config = dict(
    num_hidden_layers=11,
    hidden_size=256,
    n_experts=64,
    experts_per_token=4,
    d_expert=128,
    d_shared_expert=0,
    hidden_act='swiglu',
    moe_layers=[1, 3, 5, 7, 9],
    router_score='sigmoid',
    normalize_top_k=True,
    routed_scale=2.0,
    balance_loss=0.00297,
    balance_bias=True,
    router_cosine_scale=14.0,
    init_std_router=0.0142,
    lr_router=0.00164,
    vocab_size=26839,
    norm='rmsnorm',
    norm_eps=1e-06,
    tie_word_embeddings='early',
    optimizer='muon_hyperball',
    learning_rate=0.01,
    beta1=0.95,
    batch_tokens=[65536, 131072, 196608],
    max_seq_len=512,
    train_tokens=621200000,
    max_steps=5078,
    dataset='wikipedia_en',
)
Below are experts of layer 7 (counted from 0) of a mixture-of-experts language model. Rows are named router (the router's row for the expert), down (a neuron's output weights, with its number) and show model dimensions 0-255. Each number is 500 + 40 x the weight over its row's rms, rounded and kept within 0 to 999. Numbers have three digits each.
Before each expert's rows: a language model's description of what the expert responds to. This comes from a sample of Wikipedia text that the model never trained on.

# expert 50
Articles and determiners starting a noun phrase in prose, such as the, a, his, their, other, several.
router:511590550467504548484528476525489486477519516458514478509476489474519477430517584489507422476539528457491554551486571527475467450460483528498478446432476509517542435446538528511500492484522553472495454517554454506501450495552589461492489495518432500513481533528467500519474571528574524551481458488475567522446513517504468505495500433494506484567473530444535526499486530523502442479467527566453445527479507493544449530409471575533464482547454594482472577448487494515546490462493451562550491579556523495400488483540442552405497589570563456528530544468466472554445497492558458491590511519464486529497516503498509545541530510492491521522511540527471499458520482506555521555503526565534590466421513523476433467502441495526501542452482501534550412422512457486539521487584513
down0:518454488493533454524463468554483459436526462467575463484524494458427511417532485504468441444492498512491534445540501491496493497538523523548402503532451581542562453478469576467519553501586523470504455526510452455412500494518515572533529489485474518434513578465508544456481523489538454434506479531428449546508632471499536527583473517498475460530533490523439544497440544482450487523495471459505417472535455429451507514527535481450515428467502479482498484546526500465550548476478487498466430489423440454573468564466473504533485438436520403434585511437542473510524547485479552470481490483481485504506455540494446457535573474535451528550546541446514502532539563441574528489507498514515536534507515498503502504467547524508455499520492547496444498506535497468434530453513462

# expert 62
Digits and number words, mostly cells in statistics tables, such as 0, 13, 30, three, four.
router:489538494421541553474524499441535469423525584451459552574509524481581497492507555449489478478497431458444551488509590502567516531536557558497546482527490480494554437468505514481542518458513425437522504511596552568529456519521487602453455508571450462482447556496508578522562513514479496471445567462487520542506513526517481503592487473455483473572463477492550484591476461496480461446543588564404486527541487517472465490450472508457502512598553473483506539432497488510467481531492511488482472466475445465470487464514421503481467517531509487436515510502427490499436517511519434431533517415499471554491456505456489555463517550476524457504534532545529549466490473462551543539485496498488570510491499506519477485519503511492457535517501455545537433497520445473505519466574447
down0:488462548557470525488519505509516432508485504411538538452522526555530433590476521529434452507462550488496477505492511482394551458436485486530481483519519554507443481490449505554478461532582501455529452581452462420510517505534558515499572472462507501468586467486423491571543538530399450482507474511373559559488450543462425547463562446464516449453480431445459504503480522424514501455529574525555448501525526527460532526564505463439499548496513534532465520492548494518437548451478495493434478486570499460494548507508451505485509461529494521509529464507513485500543488593502510518416480492537467527502481453501490494480516508523472577484446500532516447500455490520493412530489443482479430537551556444474499523486454485494515473493570497572548518517516505440506458489498477

# expert 0
Wiki heading equals signs after blank lines, such as == Name ==, plus paragraph breaks, sentence-final periods and colons in taxonomy lists.
router:542545495434459560451569525479506524489483484448496481479470552492512492483496533487539462480554476480455545550448512479435540529535481548407501439471482472405520468448572438479524443500497536473496539416531484536583428470496528522459435508496467463473495519496521513491583516508472508500469517522513507519471476501575474597521513471447509483553495512445592477521501468554490500582447475563447563536418567444523451534517508561551519484531554574446455513513547480527479478497474451568481537459520575451479500434525490483416460502567469450507510499468523442451489500517487434449488515474492520516502500438519497465480513485451526570579572488543453516472476487551574463528553491530409498488503471562544387468554533498495468541529506535521487485471497511496454487581480507
down0:532492438488503482552519517497475411512559564511492488469523420529454430491448493564535492498486564569489485493473531535445533504481459454528505477455574472477473410483544511431561500485487405494592494528497505526477489478532507512538461428504438515545545446532520492410445447484506519477449435473542506496552493512481570478507446490471572546485515548490552519501495477591543536478544486483449585502463495493553501510494481567425505460502436482454528454506502452472522434576526496483540486547506411453439481476531457495459461522556479495467494470453462542524527501444455527454520508440490497528537485519543477530525491544447519485442455516496528546439501464620491502382477418523454499472563462470489514496511521526547493431494516517407496498541427478463509462456508521

# expert 38
Prepositions and unit or measure words near numbers and sizes, such as of, with, under, million, sq, ft, median.
router:478511483423479577496477480508516500483505557429487566553522494418528458499529478399518435468495509465442521523465553424500528473499485545478470544494503485489530439423552507554507514412461539447502455499581492501462551517515478550431478492505439498515554502528480502534527530496504512526381539528559547577470482539491426542530477528489545498567494471507532532536489529524479455593541535543466466512485560530584498489459501509497474503569539465522490598455508466556511507495482490505533494469480501441443472475449466524437528472525518429476448523473485471504495476496570438492531556474426517517544507465462451534437445461517478454535572569485508556491455523465551486504530602560367500460483519552571505502532503560491504493459545510485474457483478487511521490557484443
down0:496510562511482458483455461493543531474498517505585468432479527554567521518514446504428549494557576532458449534503526461512530509547539511537488478500550531522564515473484423502499542527543556464515514491476543497514491494560443490509475551465538483490506459510440472525448570483474553495509467478475544413506432423443565535483472544501475457601553520514520530504536474480506430470502501467497529561451483555486493488527503557509455467523484431440556514462491417461504455451488457502554553492506491477490482454548509512499481575486556506513561503553587562491436430398523486503496445575529535463485410524497452471477439486478507431521511534561425525467492490498529437528543484498493518480554492521451460601540440463489592558481537425479491432498477503500559546479543500

# expert 17
Commas, and, hyphens and table pipes that separate items in lists and enumerations, plus including, especially, particularly.
router:524509507430470542475515458498497514499490514451454504554506540446561473425513534493444441530539456448470573581466501486489529467543565524440539466477434487435480464466480450469555439502478588411456490426535513538504492459478481495511493526577508568522510574486453535522508495473550533525492488466528528536474509485451435549509447443534545513564486496496548474529525511503520524467482557548479516490523503511495569456471558593471454504510462550533513511427524514506486472513405466516551477431515560458461548481521481495491525454539530485554483487532424456460480493476483424425509534466464495516536438456423509432498456484477463508505620508492558521474565415523510460491521493510464558518451487560483422525527476510477505522465508591495460462467607472475543515494539568
down0:484541420553593544455464490556576536484494525480608556472520507515511475479444493499542479547422501497454493559516495520477576540530498469501461487446554517510412577494482493532501492544522443457493548536413467504553514482470559458456468453474519538535511459460558452547517615435546543496459530424480477507502526488457572529483548497495560523505543470526531478521522524509561521504484485506506482505515513434570477545549449556501545520484518481463535516471533471510499500450475502572496520495505494486490532439441586488549480506491503510499458494470546488551576522475505489504434476532446507579533525539487509486522509586466498432593492504516557617471457487517512455472578424465539415452539517528533485538452601519514514526486460566520508545491530477474501471458473473

# expert 32
Commas, brackets, semicolons, slashes and table pipes separating names, places and dates in lists, such as "Scott, Lincoln County".
router:557540516451519557447573486447486474439528546485492526447489558530493491440578552530450499501479463538461528532473572486544458453522578500448525481509476497508544410501495491522496509392458510397537462498496545508488505479520494559469528463485461534518510541523528512597552582499489538495482519482463458486463526588464505537468452381488475525601514494463566478515543529497528482540511554493492483501551516459493502478470514554556504500523566502491490475514590504420437496442448454504501487487507558421468488435508447537422528516501539495504490535501391467466476500505480463465507575449515548499548467449474544468541420512426507479505552498475449501439511509558546506571466472521455504554460473539531453506527500538508450495559530555498516431548478496475486464557550530
down0:460473450450424454496538485504488542519465511512497516521536486454550524535531523480452504520461528534594535554489501516481509523491459519476536487551461514507421497566501516451520478547445491496482491477562412543495500365585515591466576532460443515505497535525425521558484467508519469452460533521538549515497512493553519541494450505479527493494473527497574483521467537514557483516431466521567453512506547619469502479438461512535522571461449465455511535426459530497573476425483522504504498487535634503474441578525497490548506463481508471536554549506540469502482449513444476556528532556502526512535520588485416468484503507504509495523483540524440446393508477549499494460475539531502476519528525561458536548518492554535500438494521466474520473504541597540443495504446478

# expert 27
Opening syllable piece of a foreign or unfamiliar proper name, often in tables or lists, such as Bar, Mor, Kar, Al.
router:519596489458494599493535446529538445434497542440431458482525599474506478427557455522520516502465489472454558499406559515525481494485481466415543515524506483450451486500556514538498479453501557437452538494501440552505511473481568544488512523498431534474499435539491529539554534514504492522407539503495508506520512582448491474540486454491486508518501469547511471505471490488497486556416506555526493487477469425557483477490496510497516457571480583514507482455467513490428541404474481549528465457512492477480508532547411519498488517554536488511495535505473508486495450467558518480534550489415507524482452438433483507456496547438534569550563607466490551474584455488505460509545548503442533516483505529536486432520523522543485480438438571510510454475564480510431502556549487
down0:569491501548476458501506415500475471486494507451492558530527471531461452494508514510523558512429476512435407512527462503502503492491473492510445561514491523494406506499510512457473479452515602498466560446458501491505491553509560519522468442615517472452449412495490573459515531491525563505466527486566520544546526575443558563478522441508406495461497496490511485516415452493541492578504482485542484461470523535487405485510494499520500511492464508504433482416461599504510522424515496501485513492492510462514475482561481529511448517553511549521542509546571560534459523435548525549545508530514524379528552523500523450454547506537500488480514465484494578535532508496486559488470484483493465550508479489403433394481529518519479448476463522578520492471536550556515533428480485

# expert 36
Digit tokens within numbers: years, coordinates, money amounts, statistics and scores, as in 75,000, 1970s, 53.2.
router:548488477488467545501565463458483437512492512512491534530545541490545562500544526491485467441486517485510546530467483515416518456469499491542550458482493510491505487556471372544517485481515543470515502463541414544484466493548565519489511477554395484427434537527501541578506535531486459502413486509542497465524530579503496519554477414465528459561461476516501427528488461508490490515444518563404480557547561495532497509399501506511491488533479561494493555475486484551474408508428441512431430529482502441500476508543465480415545491536506461425500549448455510512476482482539499528476574490479533484581433464507450513471499551529464528519611542556514527504498490480518414511556475496524518507476442586447509503529535506500561474458473555460471438463476483475456508535482470
down0:495460551528464516452420401479447548505496478531547512498480474421474487486508515483489502504449507534455555493395437602522565488394482531549456442532485453503553508456526453581528548533423477504474537507561459540484517490531546555554582521574478463486508533471458464437443481507508570536495507568489511504531478482505538487437484542436517416576527480545486473508448500549484460493488492489483508561513552475478542522550564588463452493513542420449566441526510504464524474453466534503514491444477458528515465505480408488443551503498523540457485479502536534493467493500500430466505489514485492498515422513565471535521566491456478554555482500564479520512537555519564573498538559493467564480438539499447506512468489455488444471527475543490460518526531427539499555519512538

# expert 10
Pipe separators between cells in Wikipedia tables, especially election results and sports scores, plus nouns like term, word, total, name.
router:511567419411501505475533502522521461416523521469466509505463485450471476498620559441503486534526446448564491518429536538484462493487486448524481483483521479461485443556446529541559500506496602520528487488548496507488562458473474576451504518490442554504457469537520537529509486513560504485492492594447495509465562497500474507491425503491534526471550457489589445482478505533519502499488577558455472516524549537549561454468510528521463433534549519560464549421463529550475482490412456515478512505523496446483491450480399483419560566586503504529521520440416523558473432468549506471473484514392517494538526495536503429540510511458552513507573548526469545500554513479488437514527485517473498515472523533525483470557484469512507557502472483484451476476572495567535532529503546
down0:482466524534478470419526425504596406498484493494404519522495567561545460451496506444532491446525521530550514521499552472574433525507470544468448511558480472539598542513504499511472605518484515537553458507416449539513522507526463533511468568500494488470497569532513470501444501555445419488450517539487498543515523572545511477465579551523568548517503569552418493431468559496535468570529473493504501519471444469542482429522519462481490520511505522451474508452488503418484512463546481463484492500529507524537488530448496490565536510468532546548495585451519487511506442463555507479561520480424476550519534533483479481542501528552476438564514469538512477447471512559527535583534513461480455509487494464517532503480499454514575432447472497484523484564529541454552556512420541

# expert 59
Name pieces such as Christ, God, Turk, Bar, Hell in religious, ethnic, place and species texts, plus Old Turkic script bytes.
router:478574449479448495549540513531509440452527549477418515515489537446509469492558515481541523535493505452419517496417554503484498503451582523449512494538510498444489505500507555517511456500494541477491488496526425599557496494557562498444419518521400465486467445513497527577541580522514485551477503471488509489452481500474472492507482419472489460501495437546526471502464518466464464506490555619481516468532499451475542466447493550482497457511506521486465497468518538525452482450474504509501461449542470442502471450503417473503571496586567484532489463519511497505439459430552516492483550483414528488512416434496449473458473534450513586509549532493509575424561445454543420527538516443465503506466504494531504407498562517551439507493478560507569515483552499490448502549525537
down0:586533504483466617466503487471506468480531521489529494561481530487528489490520507539588478462540468485556534598498526498497421467387541490569507583503429494536559503475503460481489496519454473525480446491551427525536466499524566473466549439512444516474498492526522496419577515515517470574501458517484475430497524496480536492491478471521475484502418474536486531456507424471486484573529524471454488539507487577494481529472481580494487511563542517504478461457512439524475517503506429526502480548524554478519518582482412494463557545409475482493508580446453575456483423444526480527513539594439439522454514514497450560515521478572537494470512525465443503485526528521485542529463562477452518454499522544518515541488563505426460502505483502449515523465507511507443536595556516

# expert 20
Words in headings, table columns and infobox fields, such as Club (career), age, Votes, Apps, Population, plus list line breaks.
router:499597466505556481522508551506454442497559567519485493498495522515592514459530555495491508517555413547482521556514498459470517514496537500545550454443517475397474446468505479478529523501535529461522506462530581561500526552476491561489516528546418465429472514468487525529567536489493526489522500489516487564471531453462446516554511380490444511551440418487514520489422509484457465478480543516417460455543449446499478503477504534565510435566570532463530569438515462447466480520510451481458505469472460451509405479520427513465586500554516448471490577464475566469498443555513512490539546444476492467499485472526522553465455581487546488518516536480492562461478505539453536570555476524462526491452452546513423454488570489543450516483493507449529476514515474526500544495511513
down0:455461483465529490533464454513502525499530478479463441457431480563507495464582467492459565568465495480507566533495524446549545453422465542547481473447432499508534445539397497493543512404477400471529509499483460458454511524464483564536517446483510496476507483492555476475510506530491524534454443592395477464517510524440430493492532598534492491451498518506493505496565469451516468574551542559491509456509468537551516452464533448475439494440502580440494511550521469444535461490495546466457509550498533478527556556493490509470530450490471454525475502450519449551570470577526509479468543566465492525480537448472505555512460473522476499502460480499552483482474478553426467529545498495471582433468489455439508504547481526495538453563487488486487481570613550521533464471462475

# expert 43
Commas, periods, semicolons and closing parentheses or quotes at clause ends, plus clause-linking words like while, although, but.
router:520587528490396602546442482510517494477509532513491480508507537446578490404562533471510443561533512491439481535416476498513527414484554475513551433503472500456476406528520490483474479501484575454491476458529548551469489467513505468501504502584447511498522490528481584494515529505483510441435512564537498525467490567432485549505453437523518533500505520476498472492536520533511466491464545571483467546528556487506535489510485530510468476503497541524565492466557547491427506490440493499578456514498539407417462507482446523461511458523549517501513497557423533492471554462462464488505501520419491494547510455453522486523498559522526528555580537431429546436559459498566494522511522480462569536512510540422446524534523484528461490510538592522533428466560524505530484506570484
down0:492499428489485518456497550520471415588475502461490515524453471447543492507472531574531492547494512494527529557447470474521602502478434543466473499512487453518495440546472520494469602541497428491479495530523468515495545511491473530462545461426515487552530589459560507449458505501519462558496472541499536528504470512470503452482437545490513506457515543502509423463465467505433463529568505478424493475503589559507494495557473476492520563558569552498488480605491530509459457441412462435515531485441535454491481509451480447476528463493499506486520395481511515471477530500508443484482521454504498520480513510511466465521553503432526497510497441538506515468559549446424505486596526458492552476587557421545496470565415425500458528530538517509442568553550527508491551467481459

# expert 1
Past participles and adjectives after forms of be that take a following preposition, such as due to, located in, shot in, plus percent signs in tables.
router:517513459507476528434489508490526484460558574462413565509425545466523518536523530472483520527538447403499565522465493529483516446507557464540479483428455455418480497479562502544522517426487592476543552487525551571564502509459479518452425519500439472478542538517508478578506508472472510512477457555457539529528484567477411537499482470471455473568443508511503441493471499445521452528490569505529442527532462503564524471499455538525432465508457545427460530482495497512440470557500519461515491451482467481466482534467493544472441515577481436447518486495467504431529511582547438415483563488438538511498509486472485498482507594516524483559472528412445514468457496472533536557497513403462486517521473572524468467544540559520456453471523505521503458488504472559538557505543463
down0:511461528491496557546563479526496448483490529551454525497480499404537479495537483568439483507513517503499564514481567521559513560488501476473477549526470503547541443496538458459552532419510460502527545503574606518491486604448491488502460408544502464507522532545558585546539518469551487489511482485544465517528470523449496520483512496509545413441443489491547531565516501512554466424473511553444568544500576526552467514507486473547506530473527509488414538464492569512466480401512558445462519476489456434469513503526478463515449481568512490464525510510522425518462525485469523534487506474498503497510538541470516527505511556475437620477517436528456523525505497465538589449469455568508489492527502521476522562568471517506503480517510471476560583462592530538454418501547552

# expert 41
Leading digits of years such as 201, 199, 194, plus decimal points, pipes, of and $ right before numbers.
router:510529496427460550490534442493454473431536597474467586472495554514511382475562451447532510541571475454539516543528514483494528488424556527523524458493452466420519490531484460511520528469480501530524499474504439507497484511521484500526500517514442521510523482501528524452509506522475442473458483578490480468478499553451511508555531499501493538572540502525535423471467537552488427500464472554423517538478470476468504487449516481535487444545545563483431520543477518548450464496443412520526510554580523453500454520510419502405545487558492498496505536476522544530481492527544521510523602446447519540576478442517513529510511483447475510570563546533531504443485458605496484526523523519502479424539445595551507432563508527508452520493523565503481434557550539493488512485573514
down0:539550499478493502483510487529551593526514529522467528531555557499544503537521473564524476449493517501504517549429476473466455430464516544483488524521472497551489474534503492604529483484489460529474434487494575519558473463540458498513546481484439550605482567504411417591494444541484436451479467543520527491540475507471500535527491472431472505509488576533509522490550479557532467540555487495519514505423494541513514535458468535499419531513570451469523555558497528545506493510516445453541508498541491546458538557515407483530490453470480504631528526529549522514525504513586506596448466548501462456522508489544475405502461516560475477451449509537453533558495491429496530506505502502525528510549475415481438579482485585467456473479538451534496428505532453490517464498492541

# expert 54
Adjectives and noun modifiers after an article, before a noun, such as local, public, popular, political, online.
router:475513444443504522505597470450496503444508535455518565496526535440549472525491520457535466529543546473468518500407493529474528505469535487466465428411438505468517466470538427474493498494492620473548477445575543488481461496477452503479491519506454495485478545550451502529537532450552479484450458481499528488437554465496398518579465484447532463526472455495507532537445488528536472562523569518510468525557486503493476485479504579512514441534535525476534504444484477569464453547530412498572516543537533439421485445498421471546488566575525488470500574526502527519475518503564447448486576468414526519521511522430473486540469500478501502554525566468481575431518493553516453552507503516462552461512551543557509465495462533530533521469559458537543429499506522533506524508476563
down0:548518518520527533457523479589440531533550453487452468548503475518455531422512476495462502532492478451590504482493492483514502435485453490525521493529459467481490461557492396537537488501484543570470483518454434432497460450482546498530480481517498418495553599522524505574469481495473546537447465546519478502491469540480521534492526518507459619542475572519467547512471491510559521484550527486435563506457462465503566405516516547529534466516495572438541530502574543489522515576508493452520483450503484460506540494486540526477493469471453473496520556657429580528455526555518463518547525484443497507489470417481459497452499530505533509501487489501461555469490411491484489516484515547478517515409458482487557500536487496443468549510424496546423577453488519470461456498464541

# expert 6
Separators inside tables, statistics rows and infobox lists, such as pipes between cells, semicolons in results lines, and line-initial dashes.
router:499543488413515520444614493477527503515496504484423470590465533452454486475546574419502474506467500423450493537422526475517506514532510528495539491484414471455491378539528512518504512491468542437467449488528545524516497554441536550467425510538426552533471522548519474533532543487537546487452555523462555496521472577485449582525408418559534537523467478462564457507524439531494456498472550515412476489492544479517537472475454509456484481513487508516447489503530441470476433459412472508484482519524469475413489487470451524465488539588525545499490529500426463533478470549509407483532507413460534444521459471467509525561522484453525476560532509450449587459569504508469471530523483487481478476483475566492496496516503499525489554519545540498506451460543511513523519517485493
down0:518472542511442574381571483442593463535517577542479495439516506477532412439383530502462528563400402472460495509516517467452465466490478581514446470477434563475559478456473525497540510512493476551528448508478541479482533459448485466488498448441493502459479531531526473530477500499462547473459520505515483503436473539529492533520493490548565482510576528485431523507535509513535484497502499461523500478528437433480482433485605525505477526572509467544571543514552488506505549500533497453491528470486474462471429469503503491508474505590525475511500507554525513543519520514473484479501458472431461567500556412529484484564455527525556436532429524512475465582455489470536484489548473536531516444517494547418497433547507437500529461446464516522471521507548488499540497562550499

# expert 16
Words in place and title names, especially of after city/kingdom/Duke and name starters like New, Los, San, North, St.
router:608565458484494534471522441517496485407564519478416487485532562523595439475498495470549460514468494501520572546480576460522517474502531524445551508466428526514481460521544463550544464423511564508519521432573500533512491494510496541511545509513484548488482496443516469468461500487535534476421553533493476512513545535456430481536424440522521575593501534467554511547506448488459477511454526522501482449499504456450514560483529546561502373483475523439545479463534470522494552436472471504464458509483477481553543415486478474494497488552464476522472566485449478476487498428458511491547510444451552501535505507513527462508453498441493506501560539474540498368496491517543507590553513510392495492457450483512444446524510551515483469517535471486524460464560493463480491540532505
down0:576543555438414454533530462433409530423436557535515512514550445440522510547596493538516540529482502551512505571541541513477502438509451469503539462471502504492479529557548475519525505490503579588529429497505520512574477549472521499445458506525520467512504479485449472512506487532556486594453515463477418480409532471441429535489461481574506431559481520533504479479512504434476530465430510528507514507479507546466473451486538495537453420512519570442481488466517489510481471520511515466501517517490532515424452498519507424466536500520514536509471494551520567452438482474511451428515513445506536525531474458449529488520479517494479520531446460502508482514496540529458496479437487608509548441540530537496456533554491415542427519426589542567451488478537489479467452509484457

# expert 3
Prepositions right after a noun, introducing the phrase that follows, such as of, for, by, against, during (cult of, final for).
router:523552486451498515490552460543487494461568501469514524467569537546575421481510496435512472507488452498511564478468617456522529448508517542545518471433417438527494438511527503544517384433483473440568476427545485469454478461472496518491507492537477515492493471506484499461517513508473513475434504520519469519466517507461441518510474509427450500574467525476565461518459492536446500567523534559430473494510548499556534494444541556531481466573514524549534463454533485515474521467456474513419472393531505429433533434451483432514582451508511470530483581546509486511497433451570515479533534505494588450483510540490508529479515490506483520530525573498460528457545503513483464459519542514510561564445481580470406474573492488518498474484492543482455453441529548471442488503517521
down0:484517474517477487558474556453566487515467468483543540469449516512487508473529551495409504525514454549447471476486516500529476474500490487496467486486517462472496433476510557534438413483472469506502566507486485523525574584524634570403448514526493498468488479514441494455515515553506517450583470494479510554532431505539477474500474539553407498473498440524459533502466525467459484457510501490522472461448440539436464444494462560476480506536459489500450506471515510498521482531524543461474527468599552407472494492502532531531574532490492421471497474481520558454394479470494507507601418530538484397463507497579494469559535519570458492549492484540493502476520413427498497560488424473452497463533489466517529539530485478508470574555525523489492558507511512565460500500471578

# expert 46
Content verbs after a subject or auxiliary in narrative prose, such as had, played, took, began, built, experiences.
router:542503457443486550450521536473480518460470552511497579485496555465599489491547491483475504441499408476554514513486569475459560467532547484524486434423403460468518479572490542560480473461518587528518535493574522487499540487434496567433444515583427461445488501528479523539502540494515479508462512544545517514509500570533446552520510545503497503542430505547544483476529498489510485486483538520541502462507555412555505502475466553528446468500491513440540490484505576510481508492531457495493485427478562454447511520482448522433532557503526448457504586515478447485465449513548451434526561505435543491462456472519469474473470510537479518607519556440507536467506526482540513502494557488462573488501513632523467508524528529579504415448513526482512444464537483527529486496531450
down0:579487439523515487583486499468443460492507426497492439488495532488479516549502547535551520522486508459466476418508479551494427527481503537525582532537486488480469586528525434459442568450500524474464491421535600543477440488495487468462471547447491434541498476593528536517481495482515463499544450399503501511470472413496548450550569505470475523494556569504505527548484424467518547477492546539458568496454461466465514547537479430494492470559555504440551540514513555480481542525387559529475499522465455597476479450545541473541480504505513489486535495498534441517514585528552538491453499519489500488548449452497482508569537466449478476560477442485507481461490519488528528459522520497532493520471453446467527434487517492489437484520502434472551550432429495505495499533568571

# expert 53
Periods ending sentences before a line break, heading equals signs, table pipes, parentheses, and commas or points within numbers.
router:535557453501496483473577493498520457548530528488443496481457506507510457467571517448546460479575539470445495548443524495432512486585490551520455471479502493419539478495580466565477439484487528474531474471518441531500431486499466554464451425532461528470555444450537514528566493506436529523471533470513490492482522586505470559509539382466461533552514477478622476452500485471524534448494506543499514492513496417515526511478503566563494481580566564473426505498544466527465415532494470503455478465529560414486479481521503530513529474559451459430472541540516503533457518473512435443453567495541495500548536457564489493527428525507509497481565557499506556461521458512544460526533481448449474518481484607533467451571523543472483479461482505498541484512560519532495547479542508
down0:484515512483507407431470485545556478530450556527461505491524461506593500496513511445523460463531467446475529433471507564564463554437538535435537544492472471491526538523459533455471531459524498503509515571474436557550505439469490501402547506472533565521471575543477595527568448518601485362542494440484466523487472482487494493454490522514475562499554465534540513517473462512448500542478574523560469477487423495509530548440513528447485444488516504477538534507506530520494574489484526533478524524525457496518524506548495448503476516515459532477427541523480533482475457498547467454549562527547550414587516491522554462550494465443508473552479472481573465567470526494523469451564546532522442534504449481483498437491548503510509469560565492442579502502520507507498531437464530

# expert 37
Function words before a noun phrase or verb: the, a, this, infinitive to, and modals would, could, should, usually mid-sentence.
router:572516491500547532490560469514523459447576509464479494573542521533511423472508517423483470523524512471492533530510527482499488530490491529500486468485493471514501440520460508541514585460491515450519457438509549489477497472481486519467441504449454490532506463572488469550495555495471527457506498476431557490456531522542460481510499433526532485567442469511563524514522526488457403449517525524412429511426508460558522541484474572562498461536493527445494562500448507524538478490412448544471445544575435432526474469553485442462497536509428487485568506547481506512467540473499500478531507498453538457549422480475478527456529537458521565489616561474508501450496471475579503608483539467518570475474470523531505415510461586505519512516474525537508400440570510542550540510551547
down0:538507474517520535464468518512506484548596502459515545518487472456517492544414551520482582485501515494452558546505459444442463508487505534469484511532486559483504559470475526464473529502516574470526510515528437502451498488459489469502494525413451521540508495517428520531446522432371563460479497503514469461498566543548535472510513534522463544492513506538509486460482472509479497451507480455500416540492558560530448455485470490489493485556453434490577565484572557481531436523515502505537486426516473412507500553536511488461514519444490468464540478519472440544503494503480480522489535498491520514550488524499551447496487527541587427371506385541585501508476518484539540501550448528495484498504432510553520385554470496513495530523442528499434525479508526436543616553523457

# expert 23
Words inside quoted song or book titles, such as Say, Know, and numbers in table cells, such as 00, 40, 312.
router:517493454442491458509500531471459519451499485498468544527493517404537502530527588410495495405488481467520556500484562480553533486531556510475448487490503541422528449490511501519523469477462523470548491509538523506584461495534509555430512460516477450490475571527533524484564549565512509497485574485456534560452516565455445563537477452542533533561449503484544465556494488532455473472434560550493490506534538572500539527474440492493528484553547490429452521494516468469479422492491424543403479504465507475490516454467478491432552567558470410411484518504483493526490511539540473486517532428533540477500486501428451584563446518450489507500534578402509520451433552459466441523546491519482503537433475557515477471545499545450515514515528505560535447517523472481500510568507475
down0:481482514508523528493466478503513407456532541421473426416529494556517500520498475529535499517461484482455456465481516451533556499464585432472504402535448477508474528407522477511507528521541492529449483512523593479459491486557505442473557470457497453507476458516488521530481383519462506542571499463538459429467422546557568480502512392541462585485508464475513477499522523478515536503539522462547470507495479561507538496484473495505522440519490509546465492501481493527579530487507485533489437483511522499488473445528545502555441438480542394492567513415493511498466622509462489469540451511505478505449452482480487509473548544534449547517525508513450488526549514568492497464567360507542554430462518514473453516526468557523555493487492477553458534465467479489450487462552505

# expert 39
First part of a place, team or person name in running text or lists, such as Mc, New, Los, Santa, Bang(or), Yon(kers).
router:504519504436479537508576489479522489462562542506442535526489564426501481487549514510507504502472505454491572497414560520520485588461539537450523475522462482481486481503555551587529510462539584427604523473525450495508517530502524487470496517499447487494514441506533535568512464518517463507398507536524514466507523545457451498501458455510527510506490546523514515475468506471529511544424522586458471498491538474490566464455471549544501443461450551462509511450477458479462557524409472540530513512532477512496480461528491501477478478605535392536517504546504493487456477489511522478464552497477529507510470518487498507472507559431532546581573508532504549394580458479536490542553540450439486559487466537494472456574484520597456512449435593544567442541531472500461487558528478
down0:505541438509485485559499558463477479486507544547471525481469442501443507494566510499559420486491536507451471507442537422527485539477528515480504463534529580595465491425467509467484534468509580576474524445579446507564473438501542483495446501469409456483457496500494533507511488499601443531392562535509572526438508468530511546425508509488492525557442526507526472549477555430480446507498528490565458496538558418548529511447620552543512504543514476424522511506432573493495535486454482570433531473526485475466481501482416493474486477494478444464482537476467414462544429456534487584503482487454528492531561535506468530475499519539534511490488488546445500489500533486555481477481500450486489487536529498561585490485518505512575556565477484521508486488463516470504505518469474

# expert 4
Colons after infobox field names and closing parentheses before table pipes, e.g. Color process:, (1999)|, plus compass words like south, western.
router:550535501464520479452549440450500484448566509477528530562469526428570471484481561424515497564541539510438515568425504515506482516472510498543566508435474436502502541503502520500493487536529555411479503475526498532522550504456445494491521512566444515441514510479515520508481565468460457504500513477530498530508544478550505506516469515477552510519421486480555467520479443472481515548429578540515480503485510497562502566483561515539490460563513546458433474471469489481492474529492420469460433540450469445507441487560507526441473554613490444526492576519414484490482501540596479448501552449408571501524555474460503529522442533494468502497560546551463481532493506532521493606502461469383498521497426487493519458559481465507485521507548460565542414468532510486559506522476490
down0:500496452556462508445540495436482541489491481561563457474474515483577536508459506469446513464453474491546506524539475474545480481492499443477582450516501423548506454534486471491614412545485503496437486605529557489449541540544530500509570516526462582507556470487421501521519438507508509490513452475552517523473428525452492555526504520478515448478583438464471483501452523455508476496526534517542541553469523485500505469456479492417471456548485547524553538488452512520519521480536534502539564497611484511524565517491500474511499545458465527423536530547478490471526532534576491407481521486483482435534475495499565492519429503519492494498527567457458482442542580603514493446467474613508504500518535426485493536502556502485476485523488576547493481436541498453522445423503486

# expert 22
Line breaks ending table rows or list items, closing pipes and parentheses, and markdown table divider rows like |---|---|.
router:491567436506515442483586478458581504518553527536441551537495478484526503497487485452495453514521442465539504533455556438519450499467485520485492438497480531484471499502497430491522471531438510458523489475513487538511493541544512517441477478520455441510538428539525495524537515501449536478428558484529492516492542498470477506492488406401469517574503462468596475492445509495534558456517521639467437487576512476511519571471484549558472470550501548483475499451463453483493443486466516494475477507545516458431491517487476465484460499551503446497493540541442455490493543553476408500514527486490523459595502426491513432507457513522463488540509519504483565423519504530513424509503497555453488493408496563448490453582508575526443482407493563512559465451581479540474564533466510
down0:461491519545587471465513485441509499483533477500483491497475527475464510494435577509510447497552527465501560511484455465449405580564506552469462517515553484404494414535535481582448546488554453478442490446485471476523481534543518452481522571503486532478452478635579516539366542497445456451484502492491489474483570467502528504520486462518460509522528504445484500454428497472529530524463527485528508553485473562514500543516615441463489525509502507516506484463455460453568459490532522486436426486498510506455541457484517478538475471516444482443463466488567554514541537475456435509538510438468479492530530459479543515515457529463551454459427542482508534434530436562534539440520506474445440472473432486497543538516559495516504547427470520446499510565529533497527470489488530